config = dict(
    n_layer=13,
    d_model=384,
    n_experts=12,
    experts_per_token=1,
    d_expert=256,
    d_shared_expert=0,
    activation='clamped_swiglu',
    moe_layers=[1, 2, 3, 4, 5, 6, 7, 8, 9, 10, 11, 12],
    router_score='sigmoid',
    normalize_top_k=False,
    routed_scale=1.0,
    balance_loss=0.00222,
    balance_bias=False,
    init_std_router=0.0393,
    lr_router=0.000295,
    vocab_size=8192,
    norm='rmsnorm',
    norm_eps=1e-06,
    tie_embeddings=False,
    optimizer='muon_variant',
    lr=0.00635,
    beta1=0.95,
    grad_clip=2.0,
    batch_tokens=[32768, 65536],
    seq_len=1024,
    train_tokens=363100000,
    steps=7923,
    dataset='wikipedia_en',
)
Below are experts of layer 9 (counted from 0) of a mixture-of-experts language model. Rows are named router (the router's row for the expert), gate (a neuron's input weights, with its number), up (a neuron's input weights, with its number) and show model dimensions 64-127. Each number is 500 + 25 x the weight over its row's rms, rounded and kept within 0 to 999. Numbers have three digits each.
After each expert's rows: a language model's description of what the expert responds to. This comes from a sample of Wikipedia text that the model never trained on.

# expert 4
router:515458535533443508510455500471492476518475476477527505451507536551545514497483498533511526517489516479533515474502519502531479493549489529549491515526524487491524502519481538472513523485474476
gate0:507491528529485510503468496511534512521461502499496477501492500485486442538465485535485471505474525488503510525501546519477448520526512504489497555489514464510481486487542534498460576473472510
up0:524480502488501503531478496503510501487486498527505508521464491487515457541469502548547468503476471468546494526528526503476490529526466498525477532490500447493458515527548515493464543478472511
gate1:482546508533488515518480502463490532504511509515479531573462508472524479494524471523547477497507490444533486496535483516484534508522492487541529481550504503512512482523492521521516467497485507
up1:535503479455496515510499525493492534498507497477470515487479497482507512496523494516506504498538541514527480493484507483486498472527489507510496470543479501470482452500508509518535495524485469
gate2:479562459492493506536516508476538451454514509486508513509494489501506489491518530496531469529472489511497521527524501557456477517520519518522492547550503537518531509498521495502508497485476501
up2:505532484497506468496466500493512490476502475502531511493485464505499516495478450526489500513464483475501536551508514507494488477438496483496490524487515569504443491495500469511517543494483504
gate3:453471508507536517481560512506498490458505544518505495488484471477454474490482510506508504434476519478519492508499510505513467513484508542474521520474480523517493489480497522534482475508485492
up3:457529493511454506511520493477463522467510520493474492489482522488541504491526529501548483511550504489468489468528480517497469495487470531523529500457514521498504498553495524501512504554471502
gate4:486527508547474504471487447489540519487480510474541465499509504486495454501485474451515504494479524506478516442524494429535496504518523521500490505539524503484534458518525512459504500474516511
up4:467515497528477499511460478527534457547500466471520509505516505531473454486478482524503494487534511570495545506518479492536487515517534504478505503488463467506522502490499504517559506495491496
gate5:485508530511519461504494507529471475486497499512499516450475516485512502480481513478479497474477493510521509514514443507522473545526512487489483478511461483525502519507517468501514503514462556
up5:494521484472536516502488490493454521479480512509518510452498480501484474504519456485515477524526527503500538528479500455499510450525514514515462488516489485492448503484480476504516518486478556
gate6:523452469505495501385458509482473509500547499542533461503516513517556472555521530493500528494490492512452522464491546509481481474532500472504479534466495503483517508517489511489507462492492477
up6:547460452503480465474476543497470499512512495530494478485494514505544481507494531550522505543484451526434520465510540467474459501499487480516465528487516480513504533512478514514493489493502536
gate7:498478491511469542512467481500480549496454478510485534524513514521495445493510475509511479499521453505489503497527508463495537486478526535494533475502491498509464525465443516524523470510492534
up7:486482482453489532479488482531454502537478505462528529505501536509465491477551539497496479502520476512482510453512530464507484472430529513531530522527475523524487513532445453514551484499512539
gate8:494474508533478551520485486530480498536523492481474497503495516491512505462485498533548511489524448477537514459497477481459482552502521522517540523519507479498551474533459526465533514484463467
up8:488485462476538556465447513527508517521512490484461513491508474481528495497459508493485521500509456475529457491486485480507509476500513495504495479511495562557502493470519514494529530501480489
gate9:466504498502485520527490505476503480527503460475487489497521491486486519483503514492494467478485521535514476492499492518495516512482547507504546505462542457472486448512485551509486545465551520
up9:467496497489490485477501474455517449518485503546488551481496509493518537502497486545469539534535479492513470476503447539492478520493513493492508561494539495511521513489524527505534517509511511
gate10:535487507491503512467474477536485514498523505527473485495518490528534503529520426504484491533515489508510541487490475492546519497506450491530452481488495481547553494458542482533568522530508460
up10:533491537470478534457514497517492482480500491487475458448521498499508481522493471494509467506459482463521531490508508519502484534513500497463474462482476485507514521486504473517529497499538470
gate11:516506508516536537502486479487486486475505530529561526455477487503528473508527488513465499553507523504489504474501491526478497506504489513510490519494514489439481488468513544520482486459510480
up11:524524495533505494478508441508491521515533521464525488512485514526471493485526501519526474499533520474507515512474480480537465511497495504525536511491477495516530499481530513484534488559495519
gate12:469496515525483502471505481514471472501555505497501524452533494518506502491502535521532494507513478475526478454472495516480490518471466489510480522518551560494511484516484545517529485544445503
up12:488511481480513505502504503486533497490466532490488547480505510498506462528482509533501467520526495503481485485478500516515498518468460462532502477494529483486492495523480460541511497424486524
What it handles: Quantifiers, word fragments. Quantity words like many, several, some, few, and inner pieces of longer technical words, such as clinical, ethical, extensometers.

# expert 9
router:497494509482471516512488494503523518501500540432515516507482465500496497500490544500556480512523493515486545478516480506486519526517512494484510497485545507475473517465548535531510540486483451
gate0:526492479463487503496521515553505537526491466494509525456500494469505489538450496480506500495489498508539476475517494477533491488492451527514514486514500523483493511494500519519531520520480505
up0:456529525508505513505497461512495511517505513534532509482467503543524493476480467445545508499530484532505522504513459522495464455554481480500502545484473504523473478495538503518497466501504472
gate1:504502513527469490504511430476496504511474546487474533510496506485468470489484534515502534497470513503519508481523532526514510489492524524529508498517517501484486510497514484516523521486551525
up1:509479533575508495475495438475455536498449586456515507484500511529444491487470531476486525502465530516513505538527522494523511515493472477526481512503491479453466521534543506502512512501528488
gate2:474498504502472519475479487528511535564458526520573491525487481505511513497524475488508524505528502465511481524510503527507491535472479492502529486501480500489519460516495495521479510500535435
up2:496518478495483512504463463552480503498488466488507513530514471462480501538534534544503484465490497541499525466525480504496473482535505500500473474485516487495503531518514522567486534519503478
gate3:507512481525506526531496526498523518509462535493492479502443509517568539498489471500530501511525449472494525496519539485471530522550462521499494509485522553526464463534521515533494521519493507
up3:528481518475482521506471539548540514536487511488525493525529546500526524493480461506493503517512460528482519508508522456496542500503497494509487523514568500482470457464487507538479506499495482
gate4:474469510519463472490513510467484487493493479536489510506495501513490494514482469526529511501527527488537523524530489523495483475490488490509495531501512503514496507490525503515498501464507494
up4:490511475479497504520457513509492528484509501455490551509436514484488511517494482511473493482474488523524492495482524522517554549514509478514534475538518463470526483480463503495468501488538472
gate5:503474460539493485511519500483447502488485516502506515518484484504523542508484484466536552502525491543528512518466471504518498546512495489469500471530522498502496497495528504483528506465496520
up5:512484508533553460533504526529418529506489447486501491535487507502484498515502473490495538462461508484486506482495479508534472502516539500458484509493509532516489508483530489515506542502480518
gate6:459452482546480504547485521517511495507457503521474503505489528520549508476527499486504467507539502502528533523478522489516500478528481458510531496501480470500530502457476483498492487508535524
up6:515479500487540533506501523517532499501545497483494509508482513486532529490508474521487498564468529519520517543498516490511496503521463501503493480540492473486488497457464486496523457477550522
gate7:504473482492497534473512504514482468511506494496435475476519531516475469541478532521526500491537478473481517475466471460503490480500542491518511459506516493490526496474526510504525510453509486
up7:478437481510495513473520498501483457509526545482464487529467536489501490509464529549501523502529490503454533495505488477501463478525513505512530505492460450494559510480519509510510502457509505
gate8:522523515516488499486527536519492515513512512515512477508527476485452440473467520497502539492444499515482521532470479528495508493535487496508510553478488486463486505486544539524507503503476469
up8:522469483492532537483497499498501507490514500515536560487510468479540462496487531500474519484480493477505510489479499498503500472536486481478510480438486496543505537501528484519500460522474515
gate9:553516478452487488513474473472495498499490486490544483539483486507497521451502537547491506532492465520521540503524504495499519473503505460556499472494488495510520514508491466552526514508472453
up9:503537492526511470557431505466466487502456517486514512481456524540488513465495510523512512530456488525485501488496488480541513483492508514536513493466497507479487521475483479530478513529482491
gate10:529512497510499498502520487500524517494505501536524527479506504530522487466541499502553519472469483485494512492445510467480483539552508504536522501512537514511453499515466503448502535513484502
up10:495450538459548503476502501499539483514501512516510518509500493511510508511474500527483447509525530473514477488551558507518509448513504536486464536528450494499510520500523493531506483476484445
gate11:487470493500479510508471509499502517535524495508476526525521546457522538501463476500446488481534469514500510527527530514503493471486537477520500528479447488484458493524448506510479474487515510
up11:456493525502462536583501496523478496511510515517530511517525523495500525481484537492497459518551464508511483465500508512488489482496460521497498543500496480517520485470543516490491540487500525
gate12:462487544542511453542502480540454407505525560515480561557530521529488491514463495492442499506531505506485500503471503510481478452512527509496510525430518547481465510506515501481481496531509488
up12:525519481467506498478526514512512447449481496483500524531494522490489502526489510483484511513520517481512491507546504501470521497498515516537527484514503472524523480469509512496531485507509484
What it handles: Sports team vocabulary. Words in sports club and season articles, such as football, League, Cup, club, season, and pipes in team statistics tables.

# expert 2
router:514478527495484496523460486532516485486488500465531486500448466476472441481480466536503478508468536539527480522502490501527489514472472518484484507475520548512487469544498510486526544500482503
gate0:496465481501524483503511535531471507451482524484520490532484514501514547475496537497503529517491473563506474492482488459525537532484506523572525502479494466484468528511546491506492514503497531
up0:494499511490495458519498520489523454556504501481486484478534545490501466477501533532478513500449443516479489510494494507476488504518513498543454534493540495527492485477557485513479499496507505
gate1:546485479471540507509497491517494534510524506539491490522522489464493519493562495511495456466540512521480535481496511496518469490488483504495514496500442531498507512498542522491484470479504496
up1:533512473540488517515501524497499516535507500508513508470522463505520524544535468489481504520520485517454512484533468518500527508492514507528513499486484529513480479506490539512520465497497493
gate2:501501502484483501441486508513521541516485496457523502526465468500483480523491517455506483527500494472563524523523545483489514505498462471489506530499480511536524539497506519490536497512497486
up2:480512470466518468474490512483533548455527515522516509487513454498476502475488517483530513497484513498489522476441462530508525544456560475520478524509543508478512492514507473511502508480511471
gate3:490562517523462495521516471536534533492497470539500492497500507472486504499485495498460500541494494459469456451494515522491478545531485507524530493503494496473516507510526476528469523511535475
up3:478496531490487486493501502534490544473495514531514477491510474497486519499494483505475510501480493505515516453446505495514536516553495513505504469497475535512518532458551525556506515532500442
gate4:523479532469558486504486508497474509502495483497488478541542495474493501455495482517556524542529537475496463464507488532502466474489526498484506529514497508517475504488501546483523485538499531
up4:498508545472504470467484465468461479519507491504500541501509501521453455493481523525458423462478524460490512517530487467468477496516512457495486446544510454484512517507499525482546483470490515
gate5:473507454491511485494482480505485488555476500468468520524537463525492527551502490527510524506514527486513454457483482485558493467516497484452478529488548497523483497524486489489525492480497484
up5:496481529525495512475469482486486512508477473473521508525512480526500553527481484524538510514520520508562483474503483505555504481508499499498478520478518486506480475531493490506501449508476460
gate6:513514506476509538463460549522479489460499526479459484492505511533465507472519490503475516442482512451545516496479533495524485559475483491495472536527511495489490461498526473474501530528492463
up6:478497503476547503476531517549561499502521482536531497508509528542516479510499552493477472513465465492469525433482500527498499498498499529532499542461516533489509514517457524498516513505492517
gate7:501496531518506481520489505505465505494448510528509496533496559495461550501522513532514500488476521554507526490561493456511443489498510477486520490535527500518478521547496477466500498507466503
up7:489497488542499526489527490515495475483481524519489518495478511480505529511516518464489513498495488538503455509486497456498447494482476471500542515563562479495507514508484485486490525536476511
gate8:500482498488506519484498464478470517536504457470504490514507473489474507488516485470480447504496523460502545483519458548494531464492498512505496479506515489531500514516520486528530521550494502
up8:501543479484495507484528483444489524537467488475497485525462483485464474457513501467443467528513528492525466489470504535477534504464543493487512499488488482475504510518543482514501547546483443
gate9:515502483517501515481485495531489521493489527520469501543508502527506503497518485498518502485513549447495484508476498493526523511508470472483515487489508507532524465462521491492486490449515507
up9:534525495491487460513433451486446483493493512464495503500484481492489525472524524468477484518483507509542494511512496454479509531490563430489486511532480517482536534503537514478481514495496502
gate10:458526498514492468483547492513511458535476493463504510491530489483534498448423516561530533565495486516499523516507491458459447504483517539516489503494505477497475460505499534499481490499534484
up10:503508489487476462512514550514501436531464480451496490507516506484557468429457494504500525562482497502510512528494510447496441525476489516515474492494517488542512464509500503506480501552502475
gate11:497485499522516469453536509489530505497482472525523514474514508485470452517484526500488510480500499477529501482534476513457502500522512453527498532458495490528457503505450484482536523489531507
up11:503533557476516559510503523512558517468447505541496463499508496501542487495531490528488517486503460461497494530555515514528500483508521463507467553494504533496497507481514499504499524472500523
gate12:512539464475543514508478459463485504531479467486520497516500496466519487471468484532565506501492440479474504502523502495498545521486475507464502506500506506483504489540529521476521449512516483
up12:482559452520522518468519478506474472501501481472503496521466513511507492460490481518538538520461448507516511467552488488496513530521500535466507498483517465479492486542535492462499472471517452
What it handles: Election tables, name fragments. Pipes, dashes and digits in election or ranking tables, plus mid-word pieces of place names, such as Kowloon, Whitecourt, Drayton.

# expert 1
router:485466491485524513502481532542531496552466519502472511493505503489518505498498519506503483504463521519493456491510498517473554560536477476513509503470520509487474508503492495511487493483491485
gate0:514486511479502538521491524482455509464518526481499509501473499486527503486480500499502512490520464505439510516554486501492515544533504501488516466482506472512536531508472519500463493539518573
up0:483524501502514478501451501509474463541537492552512521531513496496519470506500503485482504517552491485518504506513443515483513492521474542537501508499515474518490474503478479524520529487479510
gate1:501512540507458486494477515490479494514505463499542497492548537492483522514542514514496506483494546481513480449461519544527516466496459522489467530465532496459489532497480491492573477539534464
up1:477495501515471506519438491456518505526479491520517561484522475444472521476523495517497499507520536469524496494497502546500521493501502516470511516483488532452524533474521503507478505474518500
gate2:443471534510493527523486520519498518478504480484527518453473513522485478472494454524520515466443549467496503476567553507489497558511507486519477488531516520516499519494487554511524505486488494
up2:448507536494474535545507526506504482547485493506514482481506510538516480511474516492518547487465541479510506466521509470542523538486548509515466528462461471497559475478512499539499503504536516
gate3:465504515494471551517485483510486470504507467492509510514550503480549437536506498530505500514491482518517454506522500495457490499475493478459509510517525489526473474515491516491549464533492487
up3:558541524514498518460511500506446452505512488478488484528495525552546504503521552458507507551471502515506525495464480508514499474504512511459462503484465516464521489469451460485535527488521523
gate4:491508485525491523513466506488528524507515446482425544504498526503490473496479524498489501452508496514525511478505497491484503498496513501510482448535474513501507510484545501570499526493512489
up4:479534535519504488521514526505502482508554490486488468516532490506485499564462515481490503482486502490509450493494497496504475510499511496510488464510453489506492502497525539513527502484505529
gate5:439498469535494535500448523486528499471521542497520455488528465547521462486522477505459488525518468486522471516460535494520486474498474500497502494474527459486516523474498559500521512483486480
up5:526443511515492490523457519484561444530511501516509467498493479526507471468539460508512464539517471495495500509504479471483491461492475541506481537463536502482541518457494562525514495469484529
gate6:487479493518522471491506495507483516519556540530500506511466507513515451509452494497479472510493457518490472501439497521541483490490506486512452536501508516492494506520472493509531484505495515
up6:505521497495527487500468510489485492528477490503491552492538511462465484512484525507508489515502476521505498512486471501511520522566466501473474459507498518555513530489468537532509493466496487
gate7:454517500506487514479495466474493492512499525478481477489491511510547489558536484499508443509492482524533519492531516473497478494505537483469492509482540506512554549481486506487529506502477478
up7:521510463415501464484490463526563516507518450491501506510532476501474473537488533453512518474509504529546510519511551497524517516536511524493506519490486505494496468521535530495529484506506471
gate8:515484490486535524485543511470507543568478447463534495518505490509495453525529515473481521484479511499499513438504483501491506537503466476482490459499497490514497500493507476553523530498457522
up8:492557485458564531491510555453484548540459458490536478459478543507486508545485449488506517501476502464519514493527497512474493557514471471513486492495475529485510454514511503547516500479495525
gate9:573461486475475492471490515515485528501481508474472486526482531512534497488499474469507550495470508483511498497463534516471546454484497506499484506540528535477445480522505477504515495514446501
up9:569455480442495503537439505506490536513508517506472487523489520463531526480506496444537560471483504487485498472450524510495527492450527493509507479519498532453490482487513498522477476528485503
gate10:531490477493515500517520536531499508501497457534492542482488502526494482494500481521494507464506550490542482516502514509503474515516499516517494507444515545477522480519579489523511473468539512
up10:509514482459481486518540517499525532513503449503502542508483463504479481494415467498510507477480475495496500503510513518489491562496437532501519489446515503514500530472574503537514515521524519
gate11:461494512490466527478480515459511542511466438463531472518532491480529501548470511515567488513507511564466499475443498542532521489491522506520521487525465509509507521485479528471502528506492494
up11:488491512490462527428449493466506544500502457466529492507513498460493471520514484510533516481534530547476529494510479508505521531496529508516502530515460535516487529521486499474487536483531542
gate12:463480485485466472528499490526504479472466457512498485501479496458509514492458453506494544472496490502463468503525472511478514548507529459499531519511507490507448503508509517529487459521505487
up12:529513523500469498498521486547495504505494434519491518509481488458507526503507451482494550483450529485483473475509495486477489533505526473518511550522517510516457500473484471536536502501497478
What it handles: Tables, formulas, parentheses. Opening parentheses, the article a, capital-letter codes and braces in infoboxes, tables and formulas, such as (ARIA), RS_{184}, (JSmol).

# expert 0
router:537489518474494489489530523470495474484484524477513527511498469477491519520491534526487551532500528455530514509484498535506487477518522563481525511531523483446462469504529493506537471499463520
gate0:497481559493470491531449478478484498464496494513515503483482538459516475464524484474510511504547501498493491522520492505511525476491509530473484545508569497471514471481496522527531524476500492
up0:483442541518484502503480478462496483467473490496494509505522553518502501540494482520527467493504521539488551542489506507485527493521514511517487526493543493452500484449487498553539482521504490
gate1:513525503483510508426509524492438536475544529464502499517489491517496554519522524495487476487488546490492478506482486477495526537523542505463480517562482450455493489503495522514484523487532507
up1:510494485499499462447500543521474477458501482449504528499526521512475521503514482499503469525476492453546484485498500498546513471533485536475502560494506461519497520533514501452496520467522482
gate2:484540528507487495522490476494488480485488490520464509486495494490504489498474493528469478547469470506481527514505473517479527502480499540541509503471512507470503489529564528490460524498500488
up2:458516511552485462500492474484500465500523526487480510514504509472461463504484473516450468541471482458480536501491528451501492522495515537502526524457487488478488467536554524490503494513523502
gate3:502475534527526474452518487459417512510500511532495534483552487504533560485508543486527477495487516499487497489487488536505494490561474530544527532482515495477471497500495521518507512520459565
up3:499474529475494452489493533492485467472509534489509460482551471529538493492516519507550440527523486523475474457481494522533462518560467497502505514528505498482494524496519509512485511480532547
gate4:533507508520509501492517471508498476513516548515530502437467488491520447540495526509501523511513509493514459466516507531481489508538472511520492460505496519483443502534578518514502496488479522
up4:508546545484495501504519498512515481527502517509473452483496434475483534494482476487529503526497521525467505465541548551531520530528519445504507514482505542527478475490478438490508529464471473
gate5:516459482482528492517554498530510466488475508499477505521491473510477469477483504488468482525474529539500520514488493556485504457527495524517506474544512483550511497515510489498451526526535457
up5:515472510524520496494503528488512515501467481548521480528491482520484502514471524483487507483414483533531490526504480482491521496515531464497525466530453480560512423491507502519509518510481504
gate6:505456484455552513502509491519515477466525513504532548497493485494482507489542491514484471482505476507484503492495485478532505472499508518579520500526510494486510488497515495495520485540476494
up6:500529495459510533473529464509508526477522495517511526496467450535475501480506470482515507513513492530429528502449511500520505493507498470488485493529504473511502540473552535509517560518488535
gate7:552581446521533502506488492497467465478502510498549501473479509519525496463494519449500502498539493512504523477521537503505473508503487489461487491456531507502475539528487470521495523518471526
up7:545515484530501489478497511470482448493510494508521507549504502494531509499565513437501497510525541496500524479520546503487515468517500494473523492421488480463474479541490485492490498456484486
gate8:472474512493483510513530449481519468518529485514482519510525515466472513528514486519515527525479516483480511474524534506516466498485533527531512502509567515541523489488499497512464464473487534
up8:490529501480458522482470450497467511507514477480461487497505547502520479499492508542445480528501485497453514507486449507469487493509504455515521462501532530498503481485514454477529500500521489
gate9:514497528492486555492517499521455499467457481484498497532529477535508457508489492543529509464466506533549512526490470512491543449519503543458501547504455520474483466497472456481519502533500476
up9:511447489514467520493499482526480480459525510557494508503524507475535523495500479492501503499519495512475486471495518502529454454456482497512506558509480482559504534472512506493489514475451541
gate10:530462531466520484490509559511497520481479522549490515549521472535469508500495499484483504498493493491492550508489525516502499544525524507464532485465554482492521490473505499519468516494493498
up10:509474541477504481509511493510492486510451488477510527510492490569474489496467536502494549528482435494501521517466544488489490501481506505526551511481493514510490535466512510497493498476492495
gate11:475473482527464531527498552524494543520525478492509498495502537493461504486490522513453488561526487509489547482493501510507500496506501483491478480469487504483520518519492522461498524500546504
up11:473457511519469511454457531529458501513529484490519497496507496505495500548484471556502507538521514471533503501510519444511532505491517470490472516488497549479502556541457488473516492508492507
gate12:520482544460478473502518538508561452460525532547489530477498482488502477488488513479506506502496512454521511493512495509522467523527507535532511468523488496507469519503519501519526466498476496
up12:483517531515464455496505493499537541508484536513541506461516478537535446514513508438508486526521520503510496494537505478472498520570538524533486501516497484482520549500522459516513528504496534
What it handles: Possessive determiners. Determiners and possessives opening a noun phrase in descriptive prose, such as its, his, their, the, whose.

# expert 6
router:514523535504511488530522532494535480517494531542504475469468480523528496510532487512511515462504492484478511454505507491535469502531504526544494480485523462518523475482506504534495517469484458
gate0:509528512529535519534516481471538488473479490461509479492481505529487514559490516517523515453519513464531493514495507458466519494470488472535479453440503475516492558502490508493517511465494474
up0:474510512478500516477487521480471521471478497487490515468496500481533504494474438536485454482493493527491514509447478509512488488469483507490505494490509512518509492488522540486538519503517472
gate1:487525499474516483480465508528463530486468557505521523473472504529516481469491509488507471498462506533529512511538529505475523496502492508498535514488515487515514527461469475482523538504528501
up1:526515496485496503486484530504450456519513491525533480485479490520515474511519498499512511476483531533539486524528479497454492484521508541492527515523506491476512527479450512467477471505501477
gate2:543492472524515470502517465512545470505463517529470479506490512481499500474491471522499517519527471479540518488491504492466470523470485505480474502519534539493470514507514535533492477530490495
up2:453488514538465502511514511518537475536497518489522497480467519495530489517508504526524510511509453531517494528545483490482518488520537512497482513535500498526521511477473477523499500488495486
gate3:542479487498487499494489471534539446497445531471485494485503494559499499489488548454509473526481500517487455522503539509553492503489459548504497500462530510550521517483499495520516513495469488
up3:541501461485520504490502497559499468533450492501527531494487466491508525520486539494497475525462489586465464494486535493519493517518497511536502496474514515519507511513491489512520484496473526
gate4:555412473525519481476523516450521540472500524497476547500503479494495493503515522502489540516484465447504494487485496475502503536526511514498485439479476493496504497499459457518463468516491472
up4:511533509544471477469486481517491505521485490508506528487492511473481517492504508471423497508504475533541516465469506535491516513497539505453520485495512460455510526497503493488456465534465479
gate5:490515512499471473482495440528481489513512460480512509524553515495564515494494473490498497474499504474498493521488518500517495496502515528544485482495525525521509474482514517534499494513504473
up5:514495504524519431481500482509453511514490479487509491531485514466560501504490464488477496528519524509483539492537515467491500480491465511528491452497485529492496470482514532493505465490523502
gate6:484507516516482551470495461477465484500481483534484511537524471551533552529532517499515485475485478486487486497521510484490501497556487512506484477491469529516426498498511531482484485547468541
up6:505475450450504496491485484486512472486481486498474490529503455523513510521512528513508462487524526512484517481478517524483495497503502476531457510533478505499472478508519522513461479522446523
gate7:498494514517511487484481539474552500472487523457479460506495499499533518506469492484511493482533462562551536446492484504522514516474518504521492510520471494525493503453482467497526485517528504
up7:495512517462489443504489528487506469457475518471498509513484510498499508543496477518490489479481446516564487485476504494479506519504506500513548522498475478522472515463517535508482478506531512
gate8:481479525478492514460530489509516484485532470469488498510529492532517519452522522491502492470448455540474500493510549464554530463495506505513491514503503495498521481534538456462505472465489463
up8:490472482522484505464543509499504492531504514521498511476502485540510510438533491517508446533470498506511493520498498550526477484506497532519499503481527461472529501491531481485487502468487483
gate9:479545484481493508508496522484492555482493521486467508531466539463463489543479520487529508507481493532477518488510493473520471493525510480477479531500479503490486492519475518523496488517504509
up9:515479510518525489492527490521491520483496494510537479531482460497477490510509499492487485544506491479467481493495521522562525494548468496493510492549491508478440529500499456531520503498483514
gate10:498517532476491522516519494496533528514496491481487494478484510492528464491500501506502492511509496469505477486494508520492455543497452513526463482482529464543495504479531511492497511499506504
up10:475511526465514513491467485473533534518492538510487485493494507477506490536501496514517510511542502463488482479511542550485495495452478513511475496485547484517492511486542491493505513488487493
gate11:512474501514475488494494511499487497527486530478501501534503488510537435489496503517478500466526514500474526459515490534506473482494494534538533532485529478528534546516467507468505502458498487
up11:500516458519532498494505496510534485523508497448474498526516453518522453514501489548513480506507517424488568457487479509480492495507486472522490486541492491533532539512493509511558484500504514
gate12:489541494550496522478524472476515516500488513446524498484527504440471525499501461507474494471535474496496510543515533513528470466509515487518497476495484489497518505523533494500509489525501483
up12:488492476496527529484516505502525518523477465472501501522513563484505472496496480512517524484451478493474506553508519547529503475488545509482475486473494519507478469507511517515475527532564504
What it handles: Military and vehicle names. Pieces of aircraft, ship, car and military names and terms, such as Corsair, Supermarine, Navy, Air Force, engine.

# expert 10
router:513521469502509516534484526511449542522494497534512503485470501517456492546447487453501515496507530509493533462458505484491548541510478556519513554529523517520446483530495511510506511518535471
gate0:480485550489486477523451526453501482501522520492521491471551496477467499487476475487504530526488534528513491480511497483496504498504491504531543469488463482547515482515505534517510503527469507
up0:491464511537523458483487507471529485538476532503540530503515477494481520454522509526480470482494523516532487553497449550496478537528508547475513484527532478512531534515502478440545518473485480
gate1:469522475503489500512467548487457516484529499479519487483489452489511508484497526483550496507507453471487550512497489522456509529461465515519484498495514516496546480495522546494480511516542478
up1:470500486478483506503494491505513508521488497529524469502509465527521485483490490506497542528519503468466494481506521526494554484433459483507495539471516512536557511515519519497475526520520486
gate2:500542497499442537491521541489485528518525507479467506490511509482483471515490504525521522480493521507505483465471484511518516475516483542480489485485466526467452464512539476467467519495490500
up2:490541528522448532515518555480525541494521503482477532504486483491485503466516526502491493467471518515508498507516455512475530517497522500492488502493474521448461461492530455466493448538482515
gate3:514471500465476511492510493517486511512482497495474499514486514477485528497511494526494556486474501522513500481491484459478486466500522533480510486479505528484481490558440484462534514435512509
up3:536481478498495521486505478491462510525470518495530474487508488509511530514520488518493537492482517482467509529494462483516534490503499558511481511512523543496488499558458476527486519470499508
gate4:516476548495523528547530521464482517526505525503527495499498524482519503499531463512485495526458505497513492508500503475489481519533455525503467531471481479480521507508507488496507471497513528
up4:486471551474478512495507497564505515514525503503500467509490540517533515504522500510535504512460523541490483533506494495496467514528524566474469521508493462468518510520453483524507513555447506
gate5:509511470524493501505482493506474517497507493520540475466475433509502514520499487520485473501494538500504452508522500440485549530542503482499522522498489500477492452488547462520477520464529485
up5:546532487512482507500507492516488516494453493539500497495501440519497509511491478522474498513532551501479469470491481436503551470489488499529501511542488495471497452503549456519502553450520489
gate6:518515523489480530526534507473475538542486490499502477497495498526500499542471506500487533507514456484529527462506476484475481511505502493501489549534527484498498492517474515489477507513528536
up6:474512463525469502477497495533514492488482531489499508483502515499488519481492476477541455514525464512504526517492497520484495512488470461483479500497525539508511548535458496488563502518471498
gate7:500506525523536482490545475489500482504508463509529535469513486485492524502449500532521507521465474533490477533513511484479515481537511516503485471505497517479486470472481498459517517482513513
up7:468479499527474481506492502536497454488453516501502538465500535513479479476516488508487502474487559508505525514505475497511490511460521519525544536472496458536496452525493507450501508487490467
gate8:476459482479496487494460469519511492481529493507481485540478490464493545542476500512484491483537507469512489486512457459508491484453514481507528498485524489477500481480466505441460460525463541
up8:517458461527479523486512511477514495483477525492485492511528504500494483475458531478465506519506493452481477528513501533486505486524522467481470510550486533453491482463525508542453528522466538
gate9:526551484491504494517510509499469535495482505509495533460456467523494458495471491496483489553516510484504513499515492511515525541489510501516491462550516513503518533492550496498491533488492489
up9:534475533475550523487472511458537504486469500535510504488519484517496515540471475476448473544483497474457524494505471558464508524522538493512487484539505513567506508515527481511480469517480468
gate10:530487463493524505485455516546516460493470525536508497524502493479492500511470469464485494493470483504531475471459541507539528506458471482502491522555479530502542502551474543472536489478514473
up10:508495492504536520492492495507478497501509485452482475524510472502510509525508517552498473480482435517541485525528503537460536486537465485477513474492459475492502533511486494473517485463518504
gate11:489448482476417448458475508530501508493500510492515485514487510490498530513508538474494509526528527466473519511517490505510496462505488485426529448502537478546502482498530464498474483524515498
up11:500461493544494481461484493514473486513488478477548510526485497497448489491497494534470512509510478487498464550489538565536489544509527483465521517489503519551488498484531470457512461535500485
gate12:495470487521527508530527499515470538478464500510516498485473496473476505504498472481500467527483479479498522539502481468464510508482543528505459520540487546529532446475537500544513476473510482
up12:501518511472502517542519506500489482511478492531475452508439503548534523512507493471525520516482525507489512503514475508450471471538500527506451496476502534508516453488517516553493485523527490
What it handles: People and narrative verbs. Pronouns, verb endings and family or office words in biographies and plot summaries, such as realizes, tell, father, President.